{"attn_scale": 0.328, "optimizer": "cautious_adamw", "lr": 0.00214, "warmup_steps": 528}
Below are experts of layer 8 (counted from 0) of a mixture-of-experts language model. Rows are named router (the router's row for the expert), down (a neuron's output weights, with its number) and show model dimensions 0-63. Each number is 500 + 25 x the weight over its row's rms, rounded and kept within 0 to 999. Numbers have three digits each.
Before each expert's rows: "comes before" lists some tokens at least twice as common just after its tokens as in all text. This comes from a sample of Wikipedia text that the model never trained on. Tokens count by the router's weight.

# expert 1
comes before: "\n", "-", "|", ":", "The", "="
router:512499490514500547529489473490464478525458521520467547480501497531497544529451486531473479479489513484497456505454531534514543482522460494498508499489500494529544486492523469496490479531487494
down0:494474495512507507460530474527500463476509454457506488499543534525476464512485478498516514490491543513481486533516458503525469473513495503491497517514501503521485469505483447517514538430545505
down1:502508513499475525491479524500488514486486464540559467506494519534521509479482545464506478494508529508519521490522539502500478459491507491513517533481500536511510502485542515514489499520494515
down2:514491513518509480518490474509512522516526507500472487481505498519503562495537485481516479527541543488519462522528506516490479503503492464449472454504500512555478512429475523559471520507529515
down3:486543514462506473529493514517510431524497456498502530510517502489460524509519509467485438537507513467517530525526503478512480483473546479543528489525518515496506485514534507505536511473462508
down4:527542505481494478483485546503531501466503498548505491508492525513479504491477507510469517511497519517480478513503538487521490500478506466489528495518519529474500514496560543525448523489550490
down5:449484530489480507481500504493517502489506473498505527517489520503514481529494510461466496451501523534541482513480498513520511508520532533505481467503509524470524510497516532476522494496490525
down6:468497505464508477462490508517483497522504496512491527554511472465461499501487490493474455526483522495459495442499543540503480509460508515516501499513496510503505515495482494474485511484533530
down7:514510493516540536489511469499472529505512520466508478513539517511513511489505464495522513504504527478486467525490521463517490517462536492505487482484535466569524517489482476542499534483518523
down8:514487543468524538548522491513502483510490502472442524468469496452510500499470508465567504490533484492508510506529502466486468527407462518512469510485482501524525489511532498464508468483500529
down9:494489524534501488491510450505472491505494510505469503494510495466493510534501467473460513489491505494559496472488567485477502463507520534492469569486553453512482509457468487491500494516518515
down10:483512546511511506478487518443516501530508500551513473477490464540494474481509493480534499507508493513553494546527504485480523503516547487482469512503536470529514464492508502476508518490509502
down11:473489512516529517524490461489547518497520536529475483477538518497511526457510523509515484504508492490525468562514486521489565544459461489474501501464497495484496491516509494468494506522502486
down12:530500528513545504523492498505524503516463512491523490471535527454498516471525460456545525545534492502527479530510515462520534500558451496519483479498484456480465484522465496492497502532509482
down13:475514448517504509491470534505530500510479491483535475484504531487556488502500530505490532524491490532505511495506529460521485533485590481488517477494468511497440476521499504508452482524517526
down14:528505525526516492477505476466463490499492462512512511566502517470486511497543518458508500486489446479511490514501479528503524473488472529495476460505542547486493518458495516500526555495504480
down15:494494506475527491479435505503550496501507529470508490501480503517525514490518520461472503482507490485512480545493481515480465471516510515514494467497494509482494504497518497478471497518495534
down16:472495477509491533527503504488541511507516519491518524514514520505515486525502509562505499434466542466496477507485522495489508537519472498469516498467508529486522490546474512502539486543479511
down17:454500567459478532503481483482417505532494493503490487508510524506499521489459503549529490544501447461477500471491490533487512509496508484532513486541507531514512515530506469484493545442497496
down18:530490507503521517525516513503468459462550547510541502488525516493497508461504489481532497503494483505513494505487512464503536540527470480504472483477536491470493472460454458476507530525506510
down19:523464542488481461454448431505473534501503541491493459474493501521528501478525486499527485473476534548479484498497501510514524477494541489509495489509512501498508540515493500534488501487449477
down20:518536490475491519508511503537497513526499552563543477527494561472518486516518509514480457552498478516527481536491523522434520522513500504499472548487496500447488461465526509508534511508484509
down21:527517518474498485510503437515538497490470485507457479485490489486539498514495509504494516503515521485503472533489448517468529500497539453489512513506555504518482507503466491512501486477526451
down22:499490443497452541505488520491533553521476529466493524460491542531485503515466489537507541536507500498448495508485504516448475503461466519506507484508485454516471513490504474531488542489514512
down23:510506514477489477501537522500486507486489477496513509495559535494495506520484508480504515514429464533549475500542486500483564521499496482483500508518500476507521473498536493496468482502538515
down24:460519455523464479513455501486543525476512520476462471496525538489476479499484522502517525498568489558471489516514457503512518473494506487507555489505487480492450512521502510552530503464498514
down25:540510513523508528503541483481534451486506517524492466495550456529513444541488519465516469488507501508516490546537481514481504476545509509508494474485482523516571491477502490474487521515547451
down26:487511511491470481469484516518531524479571487446501496508514496476424526511528491493463460501506491525468513541488466504497471488496441508517472490492504511493529488482516514514527517513524435
down27:500431499500485515535569516504548500476502512537493505509506513489517505496507516474512471498526478539504493556480480455490547480472530533509545480456485485494457477490465517495492524481509494
down28:477492486472506488478464499521503452517520463505509525530519484489503477493479541519464500503492492470481539514521508558510485515486516499467538512535499526483550492456523515527546508525440488
down29:480515480516492510531522534551514506462454489548545504524509547477523524514511464491519509501479521478513553465549528521504482495506496505474482497524462550509447474496506514479475508516509539
down30:502524481484486509522433530544485516534517539504507505487455440489495511503508549523478465511531503498469496487496525509515460503494502512495483536505506509492506509537486508524543493508480516
down31:520514516493493499516535471490493459470435465482432526461481468506502516505470454509488516505468540479533499520529492542477497511537536503522484517490474476511466492506523502479521528480504466
down32:490505486480495481535536529475520512457514574498479529457500522506540502454546534501500491500454505460483492506511491497491502523515514491510473481510502469538499463553472496490503449496516502
down33:458552523510506502500513515477509477540498530465515509536451512450476552494513468492516454522479498514506532475477500519481513532456530491521523469464552478462482514505535481520498522469507458
down34:528497471523543455491513519486485508500510460491493475473451494481536487500478507444458454516476477511520484526488524486506491489498491514524468443479520457480525507476517501521483514527488472
down35:490488471512504532497480467553507461508497509486479506441495454546549520512494506541543438529522555491506522505562504494501479499488511510454524555518516451486464527477466530521495482497514466
down36:473483516498511470511567486510506477486531518515473461453487508479518507465505473510524478463485461546541513540491456499465518500503555532520505537461521494477492480500476483478528516515507511
down37:493506456495527546501486491530525495530465523562497480456523509498537504505500519492506518519490493499507460462505503506519533476498507553494453519524522512539485504492475486501529528482530479
down38:492454481508514504491528471495501512476471515469474497533518460502529492492516471518524478466488538521482497502469528467500524521479497489550470492512494479548534505504481502517529478497471480
down39:519484493522482506548527508476498481519472518485498500568512497491523500478527499479454510479483489497480527484491488479504481520493443500506475499468494474459531510457487457517493528521483536
down40:490535481505505471484478514549503519516474514535472535483534503507496500544495522474518509486460536505494505530492513528496520475517483484538480444547452507460497526515516472517457491508467473
down41:523495494511477520529549514527501481494510502488512516507527519540503486476534485496530516555444533513497532504497490517490488516492522530462452469495508506508500548468489475520474520460514494
down42:485511528510533507467486523479539493536556502524491466530486510526471504481475498497455475471479494543497518495501482515537495485516515451517497508491525457463447440524515477508441533506504487
down43:520508487478523532535480462494526478519515501471491485449503494495506521507489524497538506550470489503470531504499477571460516527488498495521522483485478531505578494533513486510472502499518496
down44:500500506498498489534499531432541450512492453535448492517521522511488458512469491509496475551481518507474478472548532484470461455526554516457464533517514509491505467506493491490511482511503522
down45:534539465536474443503491517478474469519472515526505524527523498502496490504505470505495490478545486497483461448498473554505516543529504464494496503523480471506531472486478493491554508493502470
down46:472499463532516442466513517484493461524512492541514491458499484537466492502513509492472539493485490499480522521505500503506535519518495497528495504442516415501525533509517484516429471508468516
down47:499499515487527497548535513538537501516513504436472480471519492506529517533485502500513502500476481541544500491496509487485537545468489527522490497507571493527514509517502493457500528546541494
down48:494497522480510524486558456499452469502491484513521463521542491519490499477502460464484554469498517506511533505526526470498496497505526507535499499522499506492530502466472510512511545511496479
down49:497514544483455513496506467534466496509505474478504520466475520528481530470502531516496510511486489517515460447477462509486546494510503498486552499511549533519536504499492515515466498450515460
down50:492527505466490531504525501502493483482502475521509466512536479486522514481514502529535514520530499481516497478491505513470477494484534541574501508558472500511497501530492524481519471479507492
down51:495469506490488482525524508525507500496505511533558528448473462497493459512507455510465455518523510521483476507526495489484492480473496543477552490551467514477528484494464475488452483458512476
down52:497479475519471489466477485491554498525528507520485487511499483548545504525496532480453500495513550506538487490484494500531513457491523499470482503496484510481519519515516548455484469567509492
down53:541486506517497490512493474537533495512488532477490519554504517476525497513494508469517505467480477471495516494493468468494504457471501511510545464488513490530513533478475519528510542508452502
down54:456463570485474556466476484515517504514483465492462451477470524500547481488496519517477461479490508515499521494506521513524509503512571515527506489513520498499521461506547488510478494539491492
down55:482490522503571461473529466495485513487503499499533524483496508485538460505508493517490528510510525493464524479490469484466526507536498504499488531496496495489486460476538514544478541487496533
down56:541510561457479531537463465488527491514464471531513495495511497475522478516509486486483486512495498519542450464502498527479531502496521505560490510514523472520533539458494503515482494483525471
down57:503467521514516515538524490483521533485501499493464491485508511521519501531516472499529482489495482532536467511506484492471506520528494555471522482474472498501441481514480495492498501472502509
down58:552500539507532531530519492531496483514475493511472548473501440534488510508510475514543527540528505501472490495514472482524488476477505496480503515483477483519488521459474468480502487459527532
down59:467493505487514496513527515529494509493496518555507459485502522506529490541455527546513526526462491481485520524544515508459503453484500497545506493507501474494512529516497503468475499496530528
down60:503505427469467502512551471536521523462509465498527490464543484501491503430521538494496555508507497529511491544493542512531522464489496538493518453524470510526464549487499497481498523503540521
down61:511543491543543468485492457523475479517524547507441516534445507500515494497508500547531453502524523492493478476517470496538494516507457524495542497505554501501472519512482526506508543487501509
down62:536518515491489467517487469515460503500515501501521472489535520487503517527479540494499521522535490501546490477493541518472516491506466465528443487558500571488499504498531496479496458510491513
down63:497480500494520516518544472497544489481506518491514519467491464508525479509502498496534520486507464488543491544477486474491513484468521517459525489474518461495459493498525464465508481505523457
down64:543522538473470483501485481475518464488467510497473516505506464532563464495472492487513508513511533520513501475498550487445516487494506498465506514471524481521476514471497530523495501502480487
down65:485547511482488480501479501508520510522445510486521536492507533492525486533508465434485495482521527492465483503453499542512477477478472525511480497545510511481510547514503436510534443518505487
down66:476509505506505493521505512454503535515470508514538509536447511457468477490554490466497476544507492508524516483553513468510456517496490530532502518522488520507518534532500507493532473449523522
down67:468499520537541510522497479462492484462525486507456523456499515524550457515461473461521480536493476544522472538479474514461513483487533489442492540485487514542502539492473506512497508488503470
down68:529497453505488517485501490535497472507512516559498522475533479506546465536508494495559506532500513496477546472518488498506518476468502517511524495502500516529491503495460495488465482476541525
down69:467558534508549454532461496491480494498488505465537515520507510483489573476488511466462481498509514536491541459496521520512526482503508481502522511513495509478515506461512543511472508475492505
down70:536491517493518560490517474540502486480483517485489512535469530465545526529465537515506481506481512539536553509540547537460509466481540529495505548515494478522510516483514502503498495517455500
down71:526538476511502473501551480526486504526506480506477487498483533510503545544482532440484477511503523514517488525505521514515489510469544502531520524466480483522497498505514465455501529462528501
down72:503516508498490512502522521486458478513472483547472514542521504525464519513506453473531511501483505453498424498473480511502492513530498470488533493492484526509440489496503488477551504504529471
down73:523523518495508505471498471442516455518480503496508511513504507497509492516552495528442492541478514523513478491493451478472501497512526449483512527481483497534511487537527503495527540492511509
down74:515501488559524497464476472477488520490514494447522503534470490526515506522462522487504540489483466481489531494542451522523536501536525507503505507457441496510516459472501476496507560518527477
down75:528485517516480536499508490488521472466459527518533472519484475501506518484467492471479497453569528461457488498522470547511506475540509516472500517483478514517477501447506530437500465506511501
down76:507494449519494491500454493468506499477543487502490508555462493504513527508532509522532486511553490505482518525513502505506506462532458490521492490513495512493456461490505527493507494531488551
down77:491494513504481507512495484480516501498503486496495499502483535499502509493518509499488503501491517498484492523507507504493522511492516481522496493501523501478502509519517522509506503508450500
down78:510455529500492517521525491508518462464487500475445518499481475470528497499469493473527505497490497495516440533468515536464528471482490498486492519495548479495468492526469481487498487482551483
down79:515531463507509483514563484497509485500515498507457525496504482512498490517489491548507467557518509479520512470459470480515520501529486496512525533482518491476531551494443462511480490496552490
down80:501469533466514484492500456503504478515473517475478509493509502464493463459509489521510461493498476522497487489478507489508482531493513498540501491479524514483510459501516480500525502464424505
down81:496451515493493506500454478465541504499500507506508465533515499515527491500530516518517547489479496502445510469442478505511537508518485507524499508481533507497525479481460478501515487500462482
down82:510509509480509487496501529453461509494451528521555450510480491515496515491475503500506520497471496492549515494476482536523476504524539525460503505487490526499448548461512528498468505482492500
down83:486476524513519519535523464490467514466490493547515527478462484489546476523479466478471493521507487527489502523496522484492510550499488495494510526489506517516499535536469457512507521510509487
down84:502526482510514515473520526524474514538468500496515479509508511503489512503498515567473566540496524539471514520521508504451525488488467498540554567530472511509496537507466489532460493512484475
down85:481468515495504521528473525469485527506437483486476513491515491497457536523483492520518479515534479493494516548516467519497496505490522464554503479495548470506490483540506516476493530509507499
down86:548486519485536488472523516503508497515558515472553489473530538505491492479456519494538510510475444480525506511512506512492508528530502442468525451500457500459553470521500440521493519492525482
down87:519501488454492486470471487453511524479511501528517504483540517541512523502493499555489447493530487493528479500507525500546530454506532472540465534532483507511488465501499501511486511513478457
down88:532528512521511533530505480500497467497514482499512453499527483547483539509513508477505443464481539502488468504510488525474501533504527476492508519501530479513458517482495498506500488463527501
down89:526500498537491480489503465520506499536544509511486484535432526517530500483481516513530471508447524548485476520501464478513486458489460505514473539536538460495472484498525475536510520532487481
down90:516498505489504498525514514483497535499516549502461554524535496495523498499507494520523481461492500507500496475486498520471515467479517484524540517455500495508509519527514478501489508517478496
down91:507482441497521517509519488484499469505580475510499528462520508526497485518488478513472510499493488547489492517510458519460516519477493501497520552541477502478504527496548521479480520465485524
down92:465571557495516484497467489513520476470507531482514490445499491496509514472503489478511505522520504504498558521542511540530479478506506483477497535515487505517548523483520502491459490489514503
down93:473529480481493500487496486512537527488545498520473487499577453488504501492498501518530476543530469471510463473513512451474494497502505491480496500434459512503504483503501476502530544467520509
down94:519492492494539521488458529444489495519488532500522516515451485483514478477564486494487454512516503545495489497489495533520546472472506511486503535442488505494486441512502466510508486441517491
down95:518428485485492508496486502453505484480515455564503459494542467459474516514530501506535494469486513505459513525534491473520488491508485492528490525476495507525503510514496511482505447529442517
down96:517499511527501524479528473521493486519493502530473507521472501539542528502507471490490509523510549505488453466451535504430520466514490466541494507452542512502523472519479494473503484476556459
down97:537488484479477488475508509497482527497480528494484480525480538531462509505524479532576483531487528455487471532507485491470486452502502528501524501471578451509535503495473508519512542466506526
down98:518507507508540523538519487524510486472534513530474473492499498483523518485548481511474508544525512502462523539562466449499505501475513500495521514475481487480517540561485463514541504476491520
down99:489514459537489523479535466536469544496452503488490470534487503532505513509548484540487506505488488455505487503482489509481535484493513491502504526498509501525507510470478521463501500474558519
down100:497508503502484533505540477496493476532510521509512471532497446486504527472491541523530463465517503476470486538512463520515471484521566517489493470542496521509522488526483510536559511484500537
down101:503507452517534524493526478494495463476488463497493465507500519470531495499492476467494492489509538520476443485498485509495497511492472522512552491537487511528519508538520529508556442466520505
down102:507463489478508506481554545486485483527498560484494494484521458519496505463501477556501527465491512511479497520524476500499514506509462545500472486538499516504503494494480481508526493483513503
down103:507487571496500500527506469503506506524523481589516474511489535522533478541478560510509508441457495520476503482481493473525513492492500466493531516483510505539518484523487526462512512482494515
down104:502522492500512509467485466501476484500517512468514512521498521514511462538486508493507497507476469470483500508534478567501477455534480504515456508491492478501498500534484486481486472532467486
down105:474536527502456510486501511484504535489486500500499501505463494515488524449478528497511514525535503498497487491483484501506537458530529499521508487471523442489499495530522512463466517493500501
down106:483477536488532524444521472580498506517450495502531506530531476530509511497530501486525541503517482520514472499471527517481516522482530514510510536551499530547474516540497489521521536491526475
down107:498510498519510475499489496537517497512509452504496502503465507497491474501477464481495472484488544552473505529515464463463495504510522519536476500525517524530554485525490499530552494491515466
down108:484483514505486499499510521507475495511456525489530525469462524451521501514492515467485452526517489498472504459500533515472483498530548490510500514522480495481502514507531505497497456549441457
down109:514475488523521523494467540545530455507432519498484462476512503511474521483478468495526515492482531460478448552502549470548462496482511499511516482524526526446516502495487458501518501477504535
down110:492545493552465530487500522467498524510472500521531513489501515523512498516504552478504466500472539491481494480492509537500486504519478454534527487507485509484456519496522533507492436502475501
down111:482546523476528483520511516468518534483479515506474501477488492481527492506531509498490451504490504495477482520519506538492518508540507517517473521461523447522479473507471512496509505516501543
down112:443545487468533496547501492439498486536511502496543507490534483479514522516505469488481498481495456497549508519512506511521491507486501509554474491464518479496533517485496505492527481519502482
down113:508525537479483476500521549489466497500533540473484506467447476508472460504492434499493481500484521524502471465485520492523528511543507510536509494529506468460484534485497539460505475452521514
down114:473494486479541484520507503473498492469506488472469488481496537530494504452504510509513526546506518499473489509500485497514502489543480523552487502482470473505506468510509471501509499479502512
down115:551455471493481504495517542505491461539462503501487486479485552514547515503525480532507564513486491481488515538490538494467494520470494524518500520513502515479516465494514502477501495461502466
down116:512490517488506525511530491495456507513487527516526519466514478521498470496519523521560559509470520506488491471483484520430513476456506520473482515525512475474461499474474487520529486495481465
down117:542478512497490511556518484495529490502473480519492478456495482516494544477480478492498475484481525538469511509549495533527503499491494536495514491477476470510495495489517508494492506451507499
down118:528490480488487482500497486503536489495485489480492502497508521469535471512520502510511523499499530514509497541517527489482489498514548502532514503478520523473505520490496468543479485470471476
down119:533474479465470501511523497532525492478508533485461500502511506551540510521570483491499507520502473531483510455468479515479540493484503489542474490431518512516506497511506548531503501470514503
down120:443511494506486466474504494497525498463510514483506496501494482486531503479512521515534510526521505504467485472543445477519497495517489498504462457478466481504516449537495444521475481537452507
down121:534491500504508490507512486525530488514509491483488515513506502474465502501497519516497431521473496495519440492511488495462488489481516527504486485490521474503484479524476520486527517521548493
down122:487490464505488500508483501451479477532454497480464515537477459490530485438515513518498484492534503465460511483472470528499465427496474522527530510523539497476530497492501529480518507476546507
down123:501525504539467482524484551547520512525523487493525490525518514495514499498513491494488503540490474541489485514528482436526532504490521489460497492459493473493472516556531516470502454481508486
down124:478486477466495531545492527491544520526441514502515510544509513468523480477479549520508525531556528507521500525517499486496527462501474513528532524487504478474507496540441486501563527476503494
down125:456524511493489519485509528512495457518484515505505484524491530513471505505513509504506566524553472504486547508518497532504465511524498443541499480499533490500529525464541525480495495484466525
down126:459462507475493492512506527472533537499499518472494455451482445527522472561506528532495505503504494478490496505467491506509517505501484558514480498499466530444505474549464503500501499520489460
down127:529502529482441507523491542523465530521486453538486539530455481447493524532491514503493496505509535518504487487471525522491422440502467502498487537499535488454469523490478509493474492520504517
down128:498487490513502477516470539466485497482493481508514494498466527511489553503522511522529467482497523525480461542520490487516493480520506555489511496493527498514495504494499465485489513463526493
down129:505542469480475475493481516505494487535539503480535486485523550530484521524522493494485478505514518495474515501447518522510463518473529457542460460527499515516523494494483528498496494547528522
down130:529515487484496515487485517498486507482499487455507508479543475469466524547478492509500517462499505481463456526512488525510529494545506547495544497498507462461505553535498551464501521450473514
down131:514509483497487472491487511484506509482492540457515504508506540461514525443527528510512482495486490485516492541526537449511480500508466499487484528513476488471509448499517450479459413498511520
down132:518470504540498479485468446515521505482448502453498506485481476522505513504469543506514512512492460528516512496480510528493517509496494528472524530501532445525473528462482475477466459519496476
down133:514471490494527479475489498507535464479493489530493520490514526508521516451504502446487481523507451497506504524537482492494501472457488516519532463497508464489492482492465532502503555503528504
down134:495446465480445477487505514499533510492488491511469531537494512486516489515503507479531482462504517506493463530429531475469527534513480495539466510496478504475533518497500475483534503462461503
down135:482481497481529485501521533461487445480524479494509515504482482483474489516526523488541489534493470483485522499464455560518502547517520485457499500535483518466470487504493510530544521488486535
down136:492482508480489523499498527517553529495469507503539514491489559499480544460520522492571515453503493480510504512539534492488500497479520500449530505486481522426519517483495456520514483500534495
down137:454506496491482505504501511499487471471508461511534482495494520470525508500497518507517459452510518515514541457513495501519476500541512490483475522521507467469501505512507489444452507518493477
down138:485457539488504478452481495476521507511495495551480516521518500496517477545482486518513475468512493495466499503507551487468484488487495497536491495485499462502526479474528511501469475507469484
down139:486452517503491507480465487493524436482534486531479474534494505478509491517552506524543494440536563509497477484457538526485512476510479492489478528481513560515515476504496515505509489512486519
down140:533453481491507514465491490477500531489508514505505481486529517521501492514513521503491467525484523467504460515489491484503509442526516517536490490499514429504488504490497515509523502486514531
down141:495514529493498520552457494496485493496518511562484482514455511501440533445487489474529520505479493480555515498472483487544499453492495463480542528490522496493504529472504435491462556467553497
down142:463497473515516487512487514476513529509468519518455496504479481460495530524486464481537507515453480520512516484481495491517464505464529560509521523516465515452506485437543519501454488514490539
down143:498522489491498483513474518503495487473477470491504523500485528510505487515479495483488504558497489469444457492537514522466486529517541517484504472492497487512511553535520537493478510522506493
down144:467535501536534514496497515496542492488566492463531479487462473487473486444499508517510514499497509514519448522473502485505542494496501478530492501498474505470502470516499447505516573463499530
down145:508517473503488505504506495513489498503491524479476513457498519507448533494532495476504524555524504504490483485504463461500472433500450492457507532510551476456482482542486497556492546496521496
down146:489435510515518516515556483479564493499505503513490500485525474473529497489489497475503458525499461581496515545497466489500539502515505500512514501476460512450480448506486502487501499493453464
down147:520538456511485527501484506486458481508536508501499500465503547515488571469475457527484466541493511538483485484493516538497484492495503528482553505485498440518491544475515536523515491500494501
down148:516511523516534471441469477525477481465534541521480498501529465523511506545479499491496503498520520444515497538526479481497494490459564516514478490515480519530528473493513484518480496508531507
down149:508507445512475532508479509479504501489422459531523496511519533480518508464476479549487510521522465509501498470482494497492529499500536536571533509467540474478494508500436484493491512503528507
down150:492500484509479514506499468436507541510488505542482478492466516493493500511473517501491520484546510508487509494471535467483518475491519526476521494510447527492500513489476494546518543491541507
down151:499497526513472469513495524491471532536491464494449438535462487546480523497519500522534500498478502517516497540479470529485491487499502529544498500493462504505489519495480489451476500521471483
down152:551465468527532515480497492513531564485466492497478503516494523512530517507505482545528534489495472472485483532485473492526493499465494476546504504542495479525523497497490506534507537493482512
down153:519456479505475535536485480488483516504476528521470494475525487501490477464482492503522512496510497488502478524520506487488476512494473503482506556491530468557483502540523508502527492498517466
down154:529467551467485473514465476497473493453506503453512464520506461507479519519500500511500508501511539509501477497503499542494526468483561510496484503460509486512516489507473503509499512481489469
down155:504479549511532520475500492515530487499489497499529486525478517525506483473493527500511490503465491474537520491485492509531512487478464514483487512498523481455527457501490478538521483553478497
down156:449497512519485504483538509516522524520527480501544489552484520515574505508542483521492538492484505530490507468530449446491512504478480550490519502501498520503540503498515488509540538467488524
down157:505498497511480475501500485464506530467510468475504516521484520492517516486470534516472503509468495476502472527542511507503460469511491516504504504464539542516517510495532506527465466533512525
down158:522487519533535529469510507448525496483515474520532480461453491489475517483458476469536505503512503478477516521515493520521491489485499521480470488534482521523498493483505514502502464513577505
down159:490457511497507547553537486479503498523544523506473524511479469481482519513490514494510514524484475513503470516513507509452528501525473479480485521482479526478507474514515519515483539450514533
down160:516496501518516515477503483522513497492520477522506518477518525495510504498517493508527491441508548472514490496528525482518486474479501503466506460518496509545507520459503487511487529500514516
down161:492503492492469458515493498492503494526515518509499475480472466519478510525482520461497506511526527455476477459513494506523494508516519500472494518497453526476465578564480506506509523491506461
down162:472514497494489521491530499501504516508509484501477486544473486463466538484457493517461526531523490505472511517516525513511475489502538490463458507472474507501484491496497474490487494506510517
down163:503471471477489504460489430532512462472547532492489477473521532484504546510513489503487527528503522527516479467511483519521530459496521478518499488506460495477477467474483479465454524519551485
down164:488452530502479498501494466537473514525513464502513501483544510508519512497548503481503466496528482462520506516517480538463527487456527494507522523517460492519510482511472475480514523482462494
down165:490454484503494517521467462489522534488468509504483523517487490502540453513504500495471500442497547533503511478490521542512514492507525526542484496496500511535471458504509460543494480454455480
down166:512512503508509487483469477498511492488512485477543501524497515468511508466526476521503503498477525495511543482481473546501535513518525526504534518503487525501504491526496481532508489510489458
down167:484449555471541481488540524462489493506517502507488485490470498523544546477467510508500467518515518530524528492454495502486465510513511528501499471473510485448491535497520465536515508493558539
down168:506504507517537507518537446497521542475493505504483463521520506515527486465488506539505473511489490496496484509506490482498520523453496506522499490510504452527531518495522516495465514491502516
down169:515462490491461457494522557486498498498499510518474507465493471472480471538497509492481533490525498519524441491494495517501517486516500509488531481490499492478524500504505509473485496495490461
down170:511524498485478496435506529533487537476528467510509541510515509505513497551521528473494498500475464496509534508502536495490458467467556475516519527518456496488483523544513485519479511473467479
down171:503518485487537518492528531474526494488482488496471493500513499486497505469498519485496516546487484530488534503504489478482551525481446485484522475492503482520507488508489488468506530469463524
down172:519490547480511561456496450456513512481509499490504508485499520513470527474479555530513512527483515477504477506480531529510470525500472517486510489510472550495503521522502433473517512513535496
down173:481500495480525508475457510493472497516516494553496501452451530492500492515505475450559531493525490453466490480525509522485525531493486493494500490512462505440536496493511516543493486544493505
down174:493483478502501474556473516490486470516529495474519465536502466507466505484533524535510498541487506453489524491531493532562488503522514470494511463500482525517492481504533508448481500534542493
down175:490500506505497547476442461474460507506519524482496491478499492508481504537505535539479554508477494488505537506479506508503505540464515520520480518500493512506486539500493485499472526509509511
down176:516529448459514545534496472523486533517518479492492513491501488529531485483488486501519463536502509484510530505453518463521547489512488463488532475456529506535533493511497478484505456499481509
down177:482540516490480467472452517498487481501467516497501509487478486492508478490474520519524518499498551482474525489515530537522463483517476525492453540526536526456495537477504506503435480501502483
down178:507489492511517544465502497507489478451519482507448484502530471488541496502511514489516492498487510519515514515494486546480539518476498480546491513493493477517483494524486510485491462518592506
down179:488488498469514520498508422489491473496474458493488528514536501500533507532522494499474499515517494504489484484552511482458533503523496498530498496469530478502506559488537498487543466473466516
down180:467440489505504508517480509490536503507518510497482488504501449471491513532488518530473522484530470507544547494484521494448486522478537541550492473530444477491485539528516492520516517505523477
down181:518514490502499528453491496504475507524516493515558488500536446505520507486493526495514534522498522465520514524517486513542507503500465467489483494488463521505529469486467505498472513532505481
down182:495557529528521479515524527514497466477495487473466493486464473501526521491510569479512512518486491474457468437517522479534477502487473529493515497467497497515497533494432455479482502492480480
down183:483485480529480526506492507509496498548493497516463513463529522492504533464461520483494503547488488545476543478514517540486493499519543560511523497484479492509480548488482503486540494495456427
down184:512446524477555497548512465478555491500525457495502504483520483505522512510527522514512460539523471503478503524528479472504520509528502508521550474491481502507529495508498499485492495492428502
down185:516487469483464462487536450481482484469531493542492506497510470479552556541489531474531469502463479486515528498525521495491473451535493493492502536512481493479527526523531475471511482462465484
down186:475502512492480486520518521506495489524543487492460503492518492502478519505469476524547531511525514467512430492508493529458508439507498506460511544463502458517516475504458477504560510488496515
down187:521480487516512495523487471472506522484503535555527483550492538515484492480498467493516535486489493533481490529509476482497517534502509575502534475481515529491538468487485513518509490471497539
down188:464456488532453533506492524474517522498472495505504464523487542542523509535496531552494524517517502475497496523478501475496522499543493509491515483496545508486502483504486508475487518501481511
down189:489490518494522542508492507511503518548492505483462500465472480489507496509488476484522524538497522505491462495538502551522497507491534473504553518473507506454466545502541502505532529473494503
down190:485504520511523527467540543504501500497490507507513531507470496478529472531538492485512497470514515475487477453465474490486553493477490475538519548508521504470505496488486484499542461519529455
down191:481496532491502500471490502511463507503494494523468508512431487553487537514542524484500478529523530489489505534505489475501469458491492509488472511498535492490564513523479463510490486541538511
down192:511490530537520528517494480546490532444488493502500516532488485518498530481502516480500521530477477460516482498484456485478509520474523550515483481461505463477533465527512476472496490529550501
down193:492439492502520515547567503504526492491507487509473495494512477480509494522523503471512461508532480543498487520493459486467545497500509516526545471452512469487482469515478517492484511459515489
down194:470492505475523487516515473504509464503522512507477500507485511472491500511516490482514498480515493492516490474495488520485487500538512522510515535485487500454504530534490525507505521531467534
down195:518520474487481482551508515489482503483461539485489483491539502524509487521516504474490453501508458488496487538483457457507515498482506516496495532482506500532506515504544493463494522519535511
down196:481443513475520533512478460523518501519530486544457473489500509467518530511486535486529480497467522495539468456492497539480517537521493499509518513492526494532472470487500464472489500536486487
down197:546557476494479480515477495481501470514481501522504499481512504485495442505511528471509487531479490522489532496527510476526474499499512454476479510491511487459515489477523510510483535506499535
down198:494496494511505490542491451536494463505520498484500508527510484496520497513536483497493425494534537532514486485491483490439476502459518479507504504467483491529504522471438473491467556506513511
down199:527516490477483480475450531537474503503478522535511479508513505513531492510525507474483517515529476479535490487507487529475519492511472521501532508485526479500478523501472441510491506514545485
down200:487499476489461513487463490491540506535478491469506504556427500522507524495469493513556516489513512509466482509479535530509561482520494506493515495564502487511511492509520476548511478473459472
down201:476489502523517531502535472507512537509505522490480502524492488546480509472487491516482499472481515482500458499455499490490537505490512484524490494510530503531536500470480464518484541491518515
down202:502504535441494521524514503544483526496502464537512491523498534536503501463492487497512526517512504519546488516487508497487457469515525475461506477521477495451443485546477479479474518531496526
down203:559480497488531536524503528500504475506500534439515510525499532500496491420511543479513506504513499520511510494497492519497539497482522539507525515501502448493496503512506483485473485517519491
down204:489492530542478486459491562507524478474487514474505503518488496525481482515535539473485507519492480491533572478522512548504440489523525529515474502491501512534513558498506496499548493501539496
down205:455504500501534487472521500517504475509490473528538454562458489506521493528523534457497518508503541537519522491521509490483451489531522495491460466457468505484451541503497506475521474523516531